config.yaml
n_experts: 96
moe_layers: [0, 1, 2, 3, 4, 5, 6, 7, 8]
routed_scale: 1.0
vocab_size: 27315
tie_embeddings: true
lr: 0.00132
beta1: 0.9
grad_clip: 1.0
Below are experts of layer 3 (counted from 0) of a mixture-of-experts language model. Rows are named router (the router's row for the expert), down (a neuron's output weights, with its number) and show model dimensions 0-63. Each number is 128 + 32 x the weight over its row's rms, rounded and kept within 0 to 255. Numbers have three digits each.
After each expert's rows: a language model's description of what the expert responds to. This comes from a sample of Wikipedia text that the model never trained on.

# expert 21
router:114158084100103149164133145158165154145150180136098101146154086190171136107066142130095170134132144107171122134110076088086171119144154109147132160135144131162072156049169117165118121120212102
down0:126106133107135160135131117159139122121150139081124134156123155131125136104114083147064084098058136130124133065096110159143127140164181134125112116066134072113122144122134109169153134118118103
down1:167151176128134051098156108090089146130107139106120070157130068161059165145063106133090165120144145113128112123098145151148105162112057116146135135133104099167118167111071159102109087147059160
It responds to: Apostrophes inside names like D'or and O'Flaherty, numbers in sports stat tables and year ranges like 2002–03, and units such as metres, km, cm.

# expert 42
router:101143120161092132146138161120161135174172170152121176133144123131121109119049143123108165129132120080182100180090147094113153061154146110147133165132107107219104182075120173171143165152161092
down0:152145116161112158124186164126147166154133085178171098139166135106137130148098097137087220063110101087141148156120134118128231122112111075094087185139119124104116161166167155134128129174183113
down1:116159053122100180119117116136100118109158130123154161131134116107126110152156090154131190129093136118113167163144097122148225122152106060111192154182098145076131131149142125146114108161128103
It responds to: Lone space token after a pipe or semicolon in tables and stat lists, just before a number like 23, 0, 3rd.

# expert 15
router:086169116144110178121134168123186148171126149137078158130149129181149126168095126103108137119140148149166098218066102097116127087146169092143144166111104121168134181102142126152181144116171070
down0:152099162083154112116167132119165131206145169135117135153102061130153159155182121087115156095144141103068135094142136194097095118117106094101136148100156154117160071133171109173072094155124058
down1:060140099128148177088108196162119098192076143105076142135184142111136109061128108112119122140100116146124124131193092147145125068099168083015133103102096089142104149148104114093084145198074146
It responds to: Main verbs and verb endings after subjects or to, mostly speech and doing verbs like wrote, stated, make, create, include, and -ing or -ed endings.

# expert 41
router:098186115174128136112160188156162136171131133126130144117134117149146131142143143150102140125137120107145124152112106102082174121139198152123158149106129165160071150087141186197174118121170145
down0:174112098110180137130038091187073150089111144118108077063125112133147126108158081119138159160111098111108142099136166091093117170124113077133136170165141145112170134112107140122119133120096119
down1:166127091113147155104143081135112183105142137061136111123120206125161162098145071144103129175123099079108134134189139140169139146092083081209055125123137103079130130144119131111065146126140079
It responds to: Inner digits of years after 19 or 20, decimals in coordinates, and score dashes, such as 19-6-5, 20-1-7, 50.45°N.

# expert 30
router:022169119149090166098164142103174134164173179139095145112138059126158137118103149132094166188132106098136098177091135111146160085195145125166125116100140139147128159110131120149137151135189091
down0:121113098138153146156134122166135106201074145148195100143074116109141115115112131183166124113131092158157142143106159090113101113195087108122159161112123156123143097153045168066136069081159091
down1:127117116140125104165119079216095123119126160131124133136161124103162133109130082112156092094092136106141069166110211195127123109143077086113120144146116085136145150157129088190152116078142136
It responds to: Zeros and middle digits inside times, years and amounts, as in UTC+01:00, 5:00, $125,000, plus word-internal pieces like als, ists.

# expert 3
router:110191064161111142098163114176138150132131155143119138158085103167134131181113098127079174141112179078152103145110090101121177125145129149130156133116145155200103130046154124149131155165187079
down0:117129157145123102151105146168120150068143144088118102101174165141113142073071059117132003155104066177121124178150132144120117108115159084134140112121132120151143141168087118166109119159153170
down1:120146132082109055202172116142099180126087144158118133108097045131140170143165179200123064088110109180084125255121102118079125133135120129179125126093052119051152165115141104143101127094097179
It responds to: The articles a and the, mostly after prepositions like in, of, at, to, opening noun phrases, e.g. in a draw, to the Cape.

# expert 9
router:117171074168116102126112179173188144142177143136113121142097094143115110139107152126140175143126109095161096141093069089046166120156140118121143142118138167152086159081133160162120161162189070
down0:108126159116120174114098094147117169134078130131148085140101096174147112073129102198160156084141143117131142160118133140114148119158107146082129191150110185147152114114145137109075182157150133
down1:123179113136133114139112116147085181161158116098177139101073163122117194094122106141081161154140119114073125098143063154126125089121135131151082156140185059094100126159086106116155154132154071
It responds to: Single digits in years, ranks and numbered rows of pipe tables and lists, e.g. 2009, 13, 29 August, plus table words like Win, Loss, FW, MF.

# expert 47
router:102118106133120151134144150177180178143165186144084174176153104161180149160109102124124176090112170127194095150093126066114197110123161115101129134125115189151086172103132176191141160140104062
down0:101129122128155096134158175095101126121126199131134129201092098127172155132149097137053071228155145176154146093137156090154102145123031157118189106146061159113112100093114152110136157206129163
down1:076133174166117103095173188166124114099088139082099125136138118139131156119128133052070035188157211140122089104143122092111033101144146169165170122126111185187166094080066106065130129175165159
It responds to: Bare space tokens before numbers, after "aged", "born", month names, labels with colons, or table pipes.

# expert 54
router:128174101084137129135115178118166164157174133117132138108144142170160149126094128113081199137138168119149120132136097101058193127145152127109130150099147142133103156114161189142154167112123067
down0:134165117106196150138121082163149134133111184126127128082150083150130109198139100145135120111089163091150162153097142134136108126152201132162070103154132106160168123128125162108189163149128102
down1:128108148155108042129158095074127154134080149082079079141159114074092136133150130145188127097132166115150117142193169111172050163151091150196164144167092134119067124113139099076140102099147179
It responds to: Digits of route, highway, district, model and chart numbers, as in State Route 650, Interstate 75, NA-181, number 14.

# expert 32
router:118155091172101173175126149154178114166162163168121174157142084153150133146095138122104158165133155159149131145105109043107203130143160160154148183106147130165140149086177175166133118145148080
down0:136107102081130170116177135093126065160095152132073109138103078153117119159074135150138197117154160092152082133113089114184080072158118089128110118172114164150142121141163126157094099113124150
down1:126118110089173163086140088159070186093110102137103179104169158121148109115093078107182177056112155144108080085105117086127181076110220117143115164100120169162152150156188151067069159165115125
It responds to: Prepositions linking a noun to its complement, mostly of and for, as in Hall of Fame, Office for, province of.

# expert 6
router:133185103126086145151179191139158167115184186136085167140132082160133098135120115115098231155122158066152088202107103133076113139140175125150124150083163154147084153109122171128129133163149106
down0:091137152118122116156170097170129152185129157073128092157097117085187085106186138163123133121155075134072075142100098176176171072115143119175178123093081109105127100098133122135117145085115103
down1:146131128147140146098124136117109100091166124173076142083116134109182151146124150152072151186120154120137122142127136146179000108147127159118184093105110081116111131091126135111112157165075106
It responds to: The word the or The starting a specific noun phrase after verbs or prepositions, as in drove the, of the, finished the.

# expert 0
router:129177131157099120131145152161164105127165153143122159165145129143151162115080110102111213159186181065138103182139118127074116060170135126122115148105146160177114174102134142198138154123199104
down0:130152123133138139082115122099144135132122123075146162062121145161065167088122070109133146136089099083170075197146170128126129111124105127109098034138142106150071148127120063081126114130161158
down1:087097123100120095126105132164115155107170177127138122085172146143153086125135101148133123155044093165175154121140092155115021110088171159158147086115142111128191116174125141091101136113131127
It responds to: Determiners and quantity words opening a noun phrase, often after of, in, with, such as all, both, several, the, two.